{
  "n_experts": 16,
  "d_expert": 288,
  "routed_scale": 4.0,
  "n_head": 4,
  "head_dim": 64,
  "rope_base": 8570.0,
  "attn_scale": 0.125,
  "optimizer": "adamw",
  "lr": 0.00158,
  "beta1": 0.95,
  "weight_decay": 0.22,
  "steps": 3013
}
Below are experts of layer 4 (counted from 0) of a mixture-of-experts language model. Rows are named router (the router's row for the expert), down (a neuron's output weights, with its number) and show model dimensions 128-255. Each number is 500 + 25 x the weight over its row's rms, rounded and kept within 0 to 999. Numbers have three digits each.
After each expert's rows: a language model's description of what the expert responds to. This comes from a sample of Wikipedia text that the model never trained on.

# expert 3
router:534529456479516472512502539481531522483480511489493524506534466535514485493471507473479526488531526493469517541485471519471507481540520525514458532488481467521522476520523471518485465487490538530529482514495507522508523465511510507525482474529526473534503529504473468529500487523472478532516538484464519486492488478517506485523517488470490533467499530480522480538465472467521528506464
down5:534501510543468513505499459490502508482480509495455494509475488464496518553504497469521518485499432505488508502496473500464510528524503505510500501515590488533481427430518510491525527534502475514509503495542469528497490493505488527503481524488477492474512535509509508522460489465491512515460499495500500476504500449519450478488497504475532536485504520459530441478505480498517518502480
down6:521454499470489452501518479470429538519530489466464511486471518501488508487496504527553487468491483488490484523525511505500454481489498478529493489509467442519508489517523524466449499530525521490497491526504547543519516520475517530499527471538573482514481527494475517452517503526474492488504479494491505488506502473477476478514510504537502484506512535499445498489485511528514485503451
down7:499507484509486506498492444513489493516524479463538486510514513517490546515493498501476461491511520460528500470482565494484529510535471530503493468440481535541505526469508503485541486500513499484475523475453467502483468543489480470446471510475486469498497445486517534530499499460521485529509495484485527499550481545525516479503509495538490484519509507512468495505503523485534490510555
down8:517556510435514525515509505534476523474517521534502564513523517522489530484511530487501503503458486509507507479473444504540508458492532486519547512507525492512495531498506483476539495485454522471485526489487534471526503492517493502524502481430454483494516506490493510481503494521494461552503529487484517513515450518518491506507529508482443490519512508475498508454519487468498491495528
down9:493499536491495486502438497471470481526507478493529494471486506450473523533457459478489500514522485490549491540493505510491496491489518500526460473444507510464504526478544515520494538507499528506493528483491487545526497517554496512545487458510512468528509430505497522519540515481534506501483475473456496479511468511559509469524494522497512531480502518527480469512511469494476491504491
down10:499519525495548520454494484523478445467492487498496526504481517471461471502487513517541529535483483498516493509506491486549528481505514520486515510532524531492480522475495510494519524448510501492509517473533546456524497471484547549529522477487517510502507509535494508458476489515482535503457500446504517501495476532479492502511503505533497474529497524449482477509463517510562506511539
down11:457499465491503528511512534473478443503514497529489452474535477504485471484517485492487480509523484557476491492504450495467457495524488512500478488449528521498497492459497520514513532495455518516529453479513450497549513470503489487513497479483517527488489508501444497523525498517546528570522460520518476509456496527491497480483526508491465475497518477488502465516496503543493474505497
down12:490563488522523475493490465497475463507486489502484520519504544493528465524487514502513505489530510526509512509519485495504511536502532493485517538549490528499499491520492506511487541505514483507525506514517509484487500495527470513493479488466507504528466484526538517516515449484518484581524544466587545496497492500528509480525536531489449505469529538502519483486478470503523531506519
down13:467541440564455497467476537497521475491497520491471468494543535538539459474472522509522563469494543495510534475466512490536512500446494503484483507473479471466500491525442516524524470482505514479495487474469497513557474513489540517481489510549469483507485463489507488504497496508509525488522510527495462511498477510521473496491528487474479511495501490478525479485480505480468548544463
down14:566469490478516503479483495513546505527522485496504501494512510489470521481500518450493504489482520542466478496544505515455509498529502532525490527473494505450534545489487476444461510508513505476509495494472524484511501543523480502487487450481473486550507458525464525493483511475524509537467557529527509474461508504506489523546495486468485487484461505510455535483511498471498465520498
down15:489485470491499499502519511464508525470537511476499512515485448491517535521482520522509487539508471512483470515497453514508499488522445519503556492529460483518544509479493553474499544492540520452509521487522503462489487542506463484489522522513530521493520563494518449485490444542484459477435497533514471498487471467497473504485491537514527448504482488486515481464511503505487527471468
down16:529523506546537461478510507524575547498493532466524501495448499516489459556482494509541483514548487499530515527528479521485456491496516484469512496480518523495499488521489509535483522501513530496487487489550499493489517470487499509529506517493465460476532487454452469532506476521466494505477509489519436485510517484528485529470479544518503538499510534463481472460519526511472501472479
What it handles: Nouns like team, film, album, War, University, plus inner pieces of names and words, such as Judiciary, Timofti, Governor.

# expert 2
router:536528459478517473509500539481532522483480512486490525507534468537516485491472506472479528486531525490470521540480472518473510480537518525515458534489475466521522480520524471519483465482489539527528478514491510521509524465512509507525478472527527475532500530504473468529498489525474479532518537485464521487487490478518513482523518489471491534468499526480520479539464472467523529505464
down0:485539492463522509475471501529524488497487493518486487480533478500493521495505478517493529473476489492506453511516478476462520505495564525524504522502497471482533535493529488498472487494497485505448467491496483475530507486509513490522520501457502508548489496494467497483471510531521514534500494501542526520530484499511485562517541524499494486460504528454483510480493493491493490498489
down1:535488535488479473512534539497496461490455487458497484484484518489477471458463547526522516475520510508495507509511522539454474509495494510425474510485507503533475479503539461555524484494523480493466500465479528484470488491504529498537490449509469536544490480495481512499511485516485456456546475492492486518520499511468526512503451505477510532490522459511467485513469514537492482503543
down2:485506534475498539555472504467515487454468497470462517544505487540465499511481484512489503530504524539491518513488504516508476482499512457507499475483448494481500485519492512486522489513484519527515489483489465520523483510505478523511517483527474551498513498535473525516476502510504535488505479508517496514495515506517483484505542503548495479484495524511494496518503479516496519475522
down3:547512501491470519516451488496493545511514510438504463529516442520493469513535472543486450500541480511504504457521532463482503515489530497483477533510510490471454484478442524514496505452494538526503493476509482498498512472465523478540516496554505483480511569487489446488532522508522548479485501496474459500485492529482489477471514506498512519494482524509501539492520464519479444504503
down4:540551484507511500508511507477494496484489497526500475467507515497492476465525514494479532474489501441468485493516498475458497509485548483563494496494525502516510517513520493538511520482490509500527508506512484486504507507468482458476514524478475496549493462513500500486506469509523483524497526529552512520467528503518492515513600517508475482485525486506514449479495501488465518500487
down5:510505509523471488501535524478482479474503516532481534479537514478482516477493498542498503499484497515560458478475466524491545501463555553477499553527498492473488544479484483498513513517486521496478486479488512503516495496446477528498482508492439517532523499504498502504504485485456456539513491495495508483492509527462515526489533476487478475525489489530499463516513498505523504501464
down6:495529531564492492501477516516496515466497505520508506517488484473517476503437477471467488507462520450484478496500517488532527495448562531549504528492473477512487490496499518490534477486500533446535447454519500515476489548507504473498477467502470503518484496531511493523513519475525466545501514490518459481467551524493542499466516528537493508504508572483497504506485501485468520479516
down7:487517464490513536535478497487509501505495538483525526509505460505458504455464486500496547493526525525515491511511494502484503486451495476509496505522480474491532458526526469538510535516490477506551491507497489507514528486477540475503478491505529468467533495496459505490519473524497513506462537543544483551486509495519503467505534511509472516502549503519549525530520511498529492509469
down8:507494546464515526473499478492515531490530512527509501525495517435530485485519494499455547521477540533436471502462474553457457511486488458500513510534511519496499535526520533498482484506495519531552478485535501508551527484483484482510491491551506458463497463487532533483479499522527529512512468468468513517499534499462502496495492543484506472469489528530495523474474490526490494479454
down9:464509523517571525474530488463513538505483513441550536514503479500511525491481482546529439511499505508502533509543532518507510542511483520529570498492539502517515500534522527493497482490477525526496487500503495504484471479490499501498494509530504487502527536554502529481515485493523526463511489458494556550499498493518509437465540470488496478458501503463465455491482513485465488521515
down10:489438495448514492515499527478478511474490554523499496504540480459486497483417516480486463479509507508505500493503519480518485476499441519469481521492528490503498498496498494494521503565483524489486525495501480505494544503458448504486511513550477519492469485518503533507534519486465548430512469516514463499525500490488498483497513527490489505514458485503511479526513476507483503500528
down11:542533475573494492469556554438474540464518493488507491489518512510492501441488506501541475517486496493480506469502482489530493498533484477501469510525520525504489515516510466494481513538491497464486532493511501532488500487514506476483509464536466491525552486506488479502502504509518494491487497479502499490465486514483488505455501527508505514487499498492484516524506463483518482508495
What it handles: Opening pieces of words, often capitals or Latinate stems after pipes, quotes or hyphens, such as inv(estigation), Am(ozoc), Mar, M(ixed).

# expert 8
router:533529458480518476510505537481531521484482509486491526507534468534516487493474507474476527485530527489471519539483472518471508479541516526513458536489478466522519477519522471519483464487491541529525478515488506520511523467511512509525479473529525473532504530505472466527497493526473478532516538486462519486488488478519509483523517489469488535468499527479521476539465474468522530503464
down17:514481513490502483508496504464545520493511457513481526464477482516484526478475478516488512483464464453472536572488525517496481477514496473491464512499461517499465506504498462522467504517476513501519474502495489450515522506510493498541502549483542495518469452488548503538475521526488498522471512503489462497523522478501503530570486520525476496523457490470504509517553509459522540510465
down18:542478493487488496538498527481501496490480458530531522516519469483484522472519538532440499506519533499506534540516502485528493482515495430495551484561493525513523526543489514497518506515508531500559500501518461521497503504502521519502505480470480505521505534489496512486517535513584484505501515482541518546459449495477493477483503477503473529475492507505537484464495491503474455469499
down19:482552540462514466494500511494483500492516489496485513502497484482509513465465485488461555501492522493478449525481489494490513510508547494463473492466462448485505518503490517520526514462520484491498508546494476478454476476494516492471528509507525480519477483495511498492492482504505482493513508486537540495495537548509474503507538490482545505503478517460505492495476504489488496526484
down20:546468485524464476508445491522516502491481498539497528501497513509487500480505491511487472536450531548530519510465494535503510486489522482499497501504506491484462461524552507525535492492508520472487538494469519497535521457526490460535483494478485511474514516498443527515521482525556497558508513480504517499496520516530524521507524470480505493495496493523492493527482477534495526487459
down21:480527469511460505515526522497549493484520469510471511463516512499518465495475528536515548474505503516526497504508470464499494494441491555497524508485530522548495523468464468455488523518471511450535520494472489520496533482494505539476488502512516481522517471510504509476460525488479555468568502484499512522465488504495502505476514489496527549498480491487461537507535502493533503488496
down22:530551484490482530508566467499472487487522518515517418508493507495477478529495497504431497513516519520465495491531516481517489517505508462503493499500499403524518497508488478487507498542476473516481497469510493499462500492531495481504537514535513478511513516508552536524525495496557487498493493507496504481476459486489532490488486522509464439474477514463538467525554506486496466447510
down23:498526545474556492481530538496484501488474500494543489477500455464513502505508509481494479545482464466451470500492486532470474480493518460462496524540519487460477523507505504474491522526496537528519494460507505484541487532480485493519505556486477492494453500496512505457494513464516498479523510495479486495467521502515533507507498517504482526470515501458489514508524483517454527538526
down24:495525452518562487498512517525493520532514498541521473484543513480514514471494508516536500498481501498518519519466474501467496494570490511514508503455513512516514509520468537488500588474486516545528507512495492476537520506476503474470526499493495464477501477495463490466518475513531490520506550549504515507468470531493484497497505497483494484524478470505533521509489467447507507491472
down25:545527514553453542527506531540477448504521551502523517520471527466488458508491519505498478469469493515500473456450529549503471484502486512555502484536494433531520489476521475529521521498458478442498541506484511514479512488544468503524501455471510512530470483451525495500481517509525493516501516487464518505467513477457489515465511482505485494483486517497518504518484505463465492534515
down26:451476445518498513500499504507470486491504449497446507461533519497523494498528497488490505534518522502508471461521536506496505532473522457466491489474479525478494544549488483471505485495468534494534487483504445501547486457508471525467493499483483498523492489520453516504529541494533513493524486461510505516466488517512534523483504478536502509503550461547518490500500502489509516461501
down27:474517491514524511516469486523536507468504504505502504481565469471487477497515463507548510492535526511503492559487525503503488472517524479472558466495477453524486466489505459515495511498485480473511508522476478522496487435470534509489455516481555460522470517492476476518500469500483491525467528490510505491473507514452486528503521513479447504507509530518514512482507491483482503520492
down28:509476513509500477533515485492496542509515507525506495469521542487494505468509553488456537489524521517520487493483494466498517489509476517511509435503555467513520489519501529531490517454476485582516520503508498505519535484473505510508532428489513520483494515489518533521526457559484479536526461459477532494478519509537481490497501486473510485544489492507522459468525483539526523484477
What it handles: The letter g inside words and names (Târ-g-oviște, Unabrid-g-ed, Sér-g-io), other foreign-name fragments, and common nouns like time, years, design.

# expert 4
router:534530458477517472511505536480532524484480512488490525507534467537517485492471503473477527485529528491471520541480470519472510479537519524517458533489476469522519477521522470519482466483490540530529480512491512521510523467513512506525477473529526473533504529506473468528497489527472479532519536484462520487488490478518511484523519490469488533467498527479523479538467470469522529505465
down0:452510524489470532495505534513477520476486496504496538469504533510463493481492512514490498495565477489543549499504494478523519477495497505500526471512497472504518505465534498500511504496541519447527501456502475506534486497505500544484537456479504447524492516479488497457471486521560557511527464536522491493462492498492509500517516466494484456530495488471516491513465543485525491521486
down1:484487487535511491450471566523483487504503552524480514510485506509479505508506566508508483477521462483507491507443531487488490529499515536509486483488495495477493516520544485536518512520513508527459560511459511483488535481484513512530509513518496475562455526504526492499493521467491489490518498493538492499519508520493490491456484489486485533521491525501535494496499504558500499503471
down2:468508471486531491492521496512520505452504501506505460543480480499457507517502509467488490479498516482497473484490477508500510480485528495498496453503527488474486508477478522525500544493519529517524481478505448472503502506471501466521526508422490491513508513484512502494499494539516531495483478484493505501483503468482515472506481509525451535443495501489512483489497480498532494461536
down3:509468515482502484541520482464507492522480514458504492522494475499489514479535525493478491466477483483498540508526453507533529512526512480492504523560475531515469471465528500490481496522491508486518549467511454444467511552489489504496487515532540507520474471500515493547517480526524539496510548518520519492485484483504478497477470500452536503487453462465503504509521496467477523491509
down4:490495487498483510435493519533501521490539499512494502482490511488513504519500513476549542517476514525518486498543504486481512524447528526559484501444476490515516531517467454502505496459476509480495503517463513527486476463458500469485464499480510501510496507493510478477478504496503417479486476472514514503516499462528466505483500504522512503518533532504462533501519495483523485462531
down5:530489531498510486505511495505500497468499474512512508515479525505510485512515487495536509493472543518486473510503493471492479507523491519510528484513471472473510525526513526484457519475473415473496511462514454501481491483496495514479471503316542501499458525525488521487545464494478488505496507502495457493521465510486498502495484487497551517519488504502495500477506513457509514527479
down6:445512555453474489534503509497484496504501502475514488480543522503517480498520495531474498498509504527521506468459522525484446516466498506492504473457510490502542523476560502502496532483503518505519522463486500504523473501481486516474490498492524529526482486490480529488478474487511502508521484461518549504518501516520509442506512509488487549527513463514535481504490508521507479552474
down7:478468535514514482560466515510518532517503498561547492522486487533487520498534502458466482529496469503548531493512528507505516506547432495486501439472505492558475475481508475525485495501532457553452498469517514536476495527513501465492506523540487520485476493486519506528504449480486519510521520511537530498522480508471500486500501470507516500467489488457464474462572500502509467532535
down8:464482496516517518503508482519541501504505473507521485472533482477484504479509477495495501504482513496489495497430537512501528451492537478468523486497550501504497504524526548450465569497488504488492488492437530507544469476558484508528510541499500497544473511550504510500456514506505551505531525510471490512505522501492517495532442461494508524473493480506527494495539495524482468493501
down9:493561515520522488480510478464454463476539478510556482493527499467500461489491520494504520519474477485451487455498495505521480502538502518498454499464535481544468466498472549497514542515509492513504486497506520540495503492508474505529458496482509507488532481512518488467452539500501504534530517462528531495547504508505462452451520505510527474481434506458485489459486533488493529503538
down10:461433464521509488526486541517473536483492500478494505486488494500462496511486515478527527482471492450507516522501489493530448458458479464484503504472482455463531472497466511508476489465524517485478488490564507523430520452503458505458490492526547539512453519498502520524503518495466505465475519465482484480477496516478493545506481481550549498518512516489491483501515498508498510552505
down11:490504501476510480519484519558516497489494511488496489534536511485561559508529536502487490561497468476524499495532532502509484519506517499501491478526472512509521491489505487488520523547474477525525506519530480509505512504544546479535504453541504496519499500485503523431506519503521494533514504498531491488487522507504489503494535495497476480510467462550526505510472477490511458529480
What it handles: Second pieces inside words after one letter, like W-il-son, s-il-ver, t-ax-onomic, plus table pipes, abbreviation periods and prepositions like at, with.

# expert 12
router:534531459478517474509504537481532521484481510487491524506535467536515485490469501475478528486531528490472522542482471516471510480539518524513458535491478469521520475519523470520483462483490538529528480512491511522506523466511512506525480475528526473533502529503473468527498492525472478532518539485462521487491488479518510485525519488471491534467498527482521477540466472467522528506466
down0:492486531476548501504493499508497518539485504513488452510520500497498529494475497477537480486547522531504526528512469460525481527470486508534490501500520531491503478561509544541510486449519491529472517540528523466538500475507476501474502472460499458519544487513507494492483514504504493540485481522514539512516522496504501522483507516443481452508532505513501483512458491511499507483483
down1:485503491515511486485495506479473468462507515539471526508474477526570524516499525542472458497496476513448505511531457517511517539507493496509481471536478496513524501486521483476525478498516515513531517496508488435447509492501477520482494487540482508454507497529520480529513459495501516503486477490512500519478515484479510472510524486525489527519524516509520496507468468506536501513498
down2:451480508538499535500505512502503533520504448454506502494467490529450528515490504477495521519497471451481491501511493480494466524499461483509511522495489523466537523485487526484451460517482479501513461493523545514488485502502544513493494498537532518474470471483498512526520515478495499452508525481462447500496501529509485485470442510514515511498514537503491519487550498487497498462551
down3:487484485488504510478485475510525502454511542513564534474504536507498542531474519536476502501481496478514489507485506527522488502477472506505471507479512466537456511506484502514508516556473482530510473480478470467503526508511543483569516474511523494528477517486514500524549537524493524496535466486494514477489500537513480498506481467483527506509501571598495458480513514481489511494505
down4:518475523512468478516521491519533491515500497492484464482520520546518489543476471555480490507501522557532494502522480489478529483508470543519483502505510526450481504502516514496529454514498441506446532497469497546476501477486488504532487542466476509478509486501481483486472499539498552528495496493447450517530481474492504521557444510465508501531499512530476466476529497486515510481512
down5:526514513536491530480493479493502489480480488502509457515501464502516510517537472512511515477525502493498485488546491538504547497490492500479514495460484550495537528528486503493501504480509481527486484510466510517556490466520486491525510501480497492463475488505472511491496516492510473500494504483502497510492506519497501519510505528526448458556511512487470495500505529528493467521500
down6:484514507538509465521501502480515485522506499482483492500494486509508487529513502483538473477499515482460490448522515494492460520532479490499492447457486535525512505519523489454494486507519528490540468533532546521529503498463536493479501506523520521509534517560512476474458501502508478492525503469492508477495482492506498431485476522529508521486498520523561513486506460528493521492547
down7:478527470469473530496526497519490506494519543523515576482525529476523536478497496474478509519492487488513506489482482472500540475475536487504463492487495503480525499488509519503499496539473509515477459520515476507491496516504477519508518492474439456547498469527496448500509494515486493547502481487539515488484547463481531516492534526508517496483492507518440492503450475510523486496472
down8:512480502468524480492503510514499548513504437497518455509474498511523478475507467558528521509453491518492524497483496503506542447455472518510493475485517551507483467457499526506500538494509508479510518440472498506538513499531511530523528494451494473536541495422452520512509523514484521535509516518499540505530503498492498484470509491478496489494480514515467478488461513526494506506502
down9:553508532510475484484488495469524526471524513509484473468462484475483472504506484513467498537509486440502487514508542492498474523508520513540517516513515576496503508526467493493532541485531503468556475530555458494470455486502521512529474517520488499539524493490522513489517485512506483496518491504522492440492491524497486519481509511494479537526473473492470502502461510549515473584526
down10:485516513533473530478512505521508483500443519495521496442500475527531491524487530515510478496503504513540547518514470495494473499508487548534509520508499529489477504491488484498513532465500504450496481526487485493491520509468519525488444493446469489509506509481470445488518505511537517578500477485511519503539444528451514511476505491499501488512490484500497532501477512496523472476489
down11:500571510487510499496517514497479489483506497473501514505492513519469482490487520493471513488518520503480517500491486537514497501496514518508486488515511468518496505494510501550490503443503463507498481492519498496482498492489486468496524480442492476512495493505471444485501501527502483559498487492530530503508500498484502474479524472522467492483470506504512479493499503519526496466467
What it handles: Closing pieces of names and words (At-l-as, faith-l-ess, Cranst-oun, Spirit-ual) and participles after was/is like named, called, built, known.

# expert 5
router:532529458478518474510502537482531522484480511486490526506533468538517485490471506473479526484529526490471521541480472517472510480539517524515457534492477466521520478519524472519481467485490540529526479513494510521509523466510512506525479472528527473532504530506474467527496490526473478532518539483465521485488488478517512485524518489469489535467497527480522476539466473467522529506464
down5:481464464457499538513504490498487530486514471491488504470522467517516503514526471456540456514484519513510508452495491469498494509494468459515503524521465537478524467506497527551515502490484514486434497517512503534535480507497520513512481495530532480517495510500514516488469511511500524480530485531481482510529453520471522512524500485419552492506527500461474475523509492517507479517532
down6:486516499497513473506492497550512509497572513486516508504479500483455488490484503520476478533492528507492500528527485572475490505496516482547544513496528455495491541528505505525537485537518503488483500501489524485488500501489532471464496514462438516479514493507479480499514486489486540523525462559520536518498450503490489492499505468498483528471495492519519479528562514519513481533507
down7:519500547479510550514458507461534485507484510493519448543503475545471507470493496511521548508489502514484531477503458491516477549527499524526504494457498466514447491520515480499516519528453479498498519438476498472472493482463511464538518485433492495436474472450493503485522528524529504546483507500466477472501509489475466523514509552548498497514461493495476503530458509471502498464537
down8:491506529474501492521449506515455543494513487437505520473502513481507468482558472480522532502491516514477497502503511497473535459488501489512511498440459507519474520477485485500496468488486488492540513551534503521550480448513463478468457493457517495503488516531481513540481475518489471538522459468536489467528531488498523486502527522485520531504516493538479499478500486463492517491504
down9:517487526472467511495505520507508475513506478494508506512470492529505496485534500546502537504535522510515508527496521533518486513528509532571491503476495456444502484472486465524502541484528527503462536482577524478520500504485552500483552513450495506506487528517516503441457518509506510508520506513533494507537506483473509523523518482461487512483490459490512485501482487497448500541448
down10:487531512523484503462468528529525528525480451498508528499502514449485470507524508528486514504528512503484509471514503487530496451507506513467517489465495516469469488519470432481468464408540467457508466526536515503467482523505492490497496510462461509523465519517528544495549490499483476484513479524508516495485523506484493534511480510484465497495536520525473481470505518508508539520559
down11:489466505508487523477490508519484500516498488499482516439489511513528436511494508517463559465485527482541518488495499508498503528527508538455482531501469495491568538496528457487476454476498465505490455497520504552516478492506486533527471546474444506520506528521510470487511494481474485506502480494512484453520496511500508534515504527498502470498528494509476484526468495512484494477463
down12:517511530485483482497526514481462478466484499513484512528490507536540499503485492525490500444490530497507468493498537494505450522452502512501483480486503439504511482478543501534498488516458514467500524503485474506539514490518475503503525511515498512513479488511507496462521526490511452498438529506483489483498466533500544486504501467493490465536521480479462489520506504529518503559517
down13:491523490491551503519473514478524447470500518482495541481485519523480511492489486521526497486424514497531482494517512454520520497454559497541471510487511522491503519457490493492516509457483484506507539528507524461500475539488480476492492479522472522459490529489510469480497549547487466493483490522523515503458473527490549520514510467526515486483474528529495463525506513508482533468513
down14:487545531454488475529475518532525504505522514497491487486481521496464487552557568489501470493507501468526518553490498475512494535481570477526523546488466508480456513494491492500526523514499453544495506528494482487520472495503484519498512506438501496522518490490488522508474514516507492535594510514501482464512490496490476487492486481490515496447505511514519509476468517472502506495479
down15:495551477496529477486444495445525516476523513524544511546506525526524497512499466499567517483481478473534466518473500484497491530569505454491499504498499471481492512522441557495460508466497523468501469459530436474495476516520536485505515502467490486466499499515522480473551455488489466491494500523531477467485532513452531484505542524504484486491540532482478514480488511501509532538497
down16:461498509479488453513497484465483513522492477462506537504527508503527472530542498500505459505491526512513487494510518482469526500546480507469458496471483543496493500484491449556498507513517495523503492477498503465511504517529494508502465514430533465509503516487503495509487490478465519515524518464537506476485508531524445459472461517528500490469508470500462487499475481498517514487502
What it handles: The == and === markers that open wiki section headings after a line break, plus the word the and capital letters L, T, I.

# expert 10
router:533531456477517473509504538481531522482480510489491524506534466535516485492472509472478526486529525491472519541483473515472507484541518525512456535484478466520519478518523471519484464485490541532526481511491507520509523465509510503523480476529526474532503529504473468527498491526474478535518539486463522486486492481516511489519516487470489535468499526481522480540465471468523528505466
down0:529526471471469540512477546566505507498478509522506500485479489499477475479513510485475513498493531544479494532474513429485530484482489462472503499491535473513496513470518493498496476475501462460517468469465463520499516518467553503468515499458525488524487542531535483506481473493507470504524500508529483471502517488536457516442529487511482506492520486523483526515536503464467476497491
down1:488490541532557513488508534507501510528490491472497501500451504477500467454513499516544459515509516493507495503512536509481493512478480471508516440482495500501532517480470489496443487504462501485502491546459508506450476495531516457499480532557514507512493515502481487478495508481540507531480543501500467487538507489455506458504507500504539505537542457491483513475532516508516526549511
down2:497581533504546505533491506507516462525499532522532504506462504532523557477534471516535505504526486486486533526499497475477463530535500528490493505468434498514496491500498479559499474463513479514523506498492517483472484497468477506511528556487510507488511515528486491518503456478513438576500463487496488485537491522532523502491493498503458481485527467492500469536525523470499506529519
down3:512532524471530469521477515523503480508515537496513504483484503530470505493505507511480510479529488508468484505500441531487507489536535512522506511510438485499515521517538470520484531468519513499504490506500492505482478507513501439508531475476488491494459502505495483523503491518498486510463522526538517475498489479503495549499500478506466467507529470434514487525491497507482539436471
down4:482505536527461487534532470541442423557515505520479510497534491462484493512531474491490507463504472474476475497508499520499535473495506472487471495534481460502491494483482558498542491470474540481531479482496514504502513525545544468547489505519451456522537492476504551480530522481508468518512500470468499486467462528494486487445479483530474522505534537535489498489503493521455508537522
down5:508552532506515522525481500492459524474511494523503544479511535497476509462498507503499527491478506532527490489494480502482521506500547471506500510524492495466512485497552491503512486490497481496510480486486492519499487462504500493533512492476479494512515473499494469493478476469509493513531524485507585488495506500504512490503562503522482506489511505516509488478515506532485489496483
down6:478472525458488519498501476531487455496532452558472513460531478476469496512494509498501471500463465513494469511511463523511514480491441485523472498462482523476491459495495468487531506521505514527462496481503536484532505526510484492494536502485497487503477506464514506517514492513490517451524474506477448469502484485466448473474446508510488503497512474465506496503521442473472481537507
down7:478533524524495526481514553526484483445493519524551491494521546459509479454488495498536542475504472505529500485502494516463552465499502482518494500510532482514489513534500523499518525496480491511544516485489514483471504536551482472448509481476491472503473467494514505497455473532527481505523503485480492526514492510526520500506541542513502516530527520507534500479511513477511470465549
down8:505517522511473516518484519528498495489483499459492526519495500527526475523540561498527518503490518498560484510492503514482534507482514492482472543502513481515495515500542501515483496475489489498503490472517514482492508517519493505481516523454474484514482470532515500519489458512556528563469496499494522477494509487507477500515483476518479504505493502527501489518489497448491516479480
down9:517465520477499489508488475475528468513468508479509467507474490528511501510544457542458491507490428516479551541514482466532486510515469511508514503512508510455522513452544529499495445516527490503534511502470477485470534465521535467475519509541491488455498522513474511534510514501470508523507545498483531494488496534484503458526503515506498514545455489486489488499550509467473520471496
down10:482486537527540517484482481479505518531494522466484463486524503512496502528468469493515508548506513527510479504503514509476513514519515516526490479509527501526549505489512564485498519454495482509483514461514478519490520499531464430495464490429497521497521537500502547531509476504544531515487510524511496506497499489518500495502545468521514524496495505497499526461514485499445529490495
down11:500514475481497512471488536527495529515534493530559490535481490486507510499496467522518496471513523472547492506507490526490490526519497517464544515553521516476472484502490465463504500446492505490476513520541512489466524496527548528537470512513510505523549479518499509512492534495509503499463472484526462533478496510514490445512518511476487477474483511517517516537507492535506502522538
What it handles: Commas after names, years and words in lists, table pipes, and words starting with f or F such as field, food, Finance.

# expert 11
router:534529457478520474510503538482533524482481510486493526505533466535515487491471505474477526484529528493474520542483471518472509480539518526516457536492476468523521479521525472520487466485491538531528481512494510522508524464510513503524479474529527477531507530504471468526498491525471479531519539486463518486488485479518511484525520488468489532469496527477521479538466472466524528505465
down0:505520490491481480504488521553509483452526509474506539477512510563477465493441507538505531468493507502528486536521543496469484494496490517490471500459556503504508464486507454447496485466521476502491497451480481461510522502520510497518492505517536533486533499463493517530501504507501517515471480546494473508543522465518496516475502473516520516534534503526497498443508479484495526522529
down1:517440502532475499483492510462540506503523501509531491528517526511483522537486498498512428523474524509511480519479494515462498487493456476506471493485457478502484450475530484476511506526482529499478466477510507509509445513490440500497480468531499513494506507484504531493523490492511496456498476478467458446483486518476515522486454507502501524491507525511492507492511484522491491500556
down2:499473502489489500494508509517521524498479519481489453466489478481524493503504548510533460519503462519501509458521492546546512499513472523503516537488480506490479501557468525520489525467510510465489497482478507519493499477483496472483506522593500511462521476480518500514474496513507530484525477485484483506492493490526502524467483512507547477542536496483528521514513512486506488489500
down3:481451510507497471484502543529491485533502499503480530484509512541547537525513510514470497476482497492504464497477498509501517461528488500463491477482520443486505491496490538480525543462486468484485465506483525500506503463519530469512493484425524511479473496495476475497452522510515508511515496514501518507470464515498520497464512529479493519512516529474502471458466513499488465497505
down4:499484541496550539504494488482513475529470480518549523540449506494510481521459459528550522500467480520470538515518523476462502530506534491495480495506501500478519565533511510498463498515514495542514516501536485506526499457507456475483527551429487539507466486518512497490478520484504490490499488509527508490509514498477525552489484514516525533511439489509517508537473515493472470493519
down5:450511491509492505468504493460546470488450543502463498495559532500515508523497467484503497485479512472485528514500473508483494478481525485542517468554481513508497461495480516505507510497505492434537496509481454503547497500509520514489530509421538483502503500493466526461534499511491481467474495487483512519468518497504506520485488525506460586453477529484500536516508544547508504503457
down6:516479489534435491468506513504527477510477514527493486490534496509520467540426501473524525498480515491519520479503485500496549502525461511542500519472478503494526476509514513502485444478475509497499464479486470462515498464533501509505537512485534500527504487503480514488510478529495529506541531480477485502540475544458523515475504516498512563526468541537526572485541508489512519488532
down7:520476535521502494460495500466462553551465558512496465494464467493505517483499447498538562474508482456525463528508521505482470486476510507458485502465505500506514489474503481483497475507533491494524504488462500541531470507484494438496529502541516519494520540535497488520481490467486485463498486486432436507503440524444465508475512538511472504480491498473480551543472548509523495495506
down8:480497515468496564491515483461470499464489536534518535528471533542499486487507479509467517529519506479478486472522432523512519511548482496498506464510512473491522516496486546499531479521489473538460497504492499531508492477513501482529535481524462479473444504506449499513493467497524499493519467509500499514528503503516492494488482511507467495517488477475519478523477521581480494489474
down9:457544510485486544502546502492481500511511538525515525467515469497502457463510504517464573486463498498464505515477484523499480490493518507514473480477524486514476504509479470502485544491514464475512497493469507469501500514451500492472527508448495501531514506483500501516474512497508500498474466519541556518503512455480496559505536492525486508501456467516473488506510508486488506521530
down10:513478528504498496469486526465469457517489550501523488540492490466479521525520522501513467496499507513532504452538478572500469493488535455504521498495481483494539470498472485497476483496478516509505489511501497532521501477524532501502509475470521467519509540506435485544505458489484459485532484528521451483510463537470510497481503507503488480505489487507515530474494507489526472480507
down11:463512523488499494503482482500482515476509502510520491528497478480507527524502526488467517471472498497515520535515487503498516510479511429496533515495516458491505493488508528542506449468449523526497510516522447492537537543495463529490511491460519481509517481423496503491490436541489501569505483495503489533458492514476517518525533486489461498455523480526511514499462462468540503519512
What it handles: Mainly the preposition or infinitive to, as in to FVL and Planned to visit, plus a, on, by, from, and hyphens.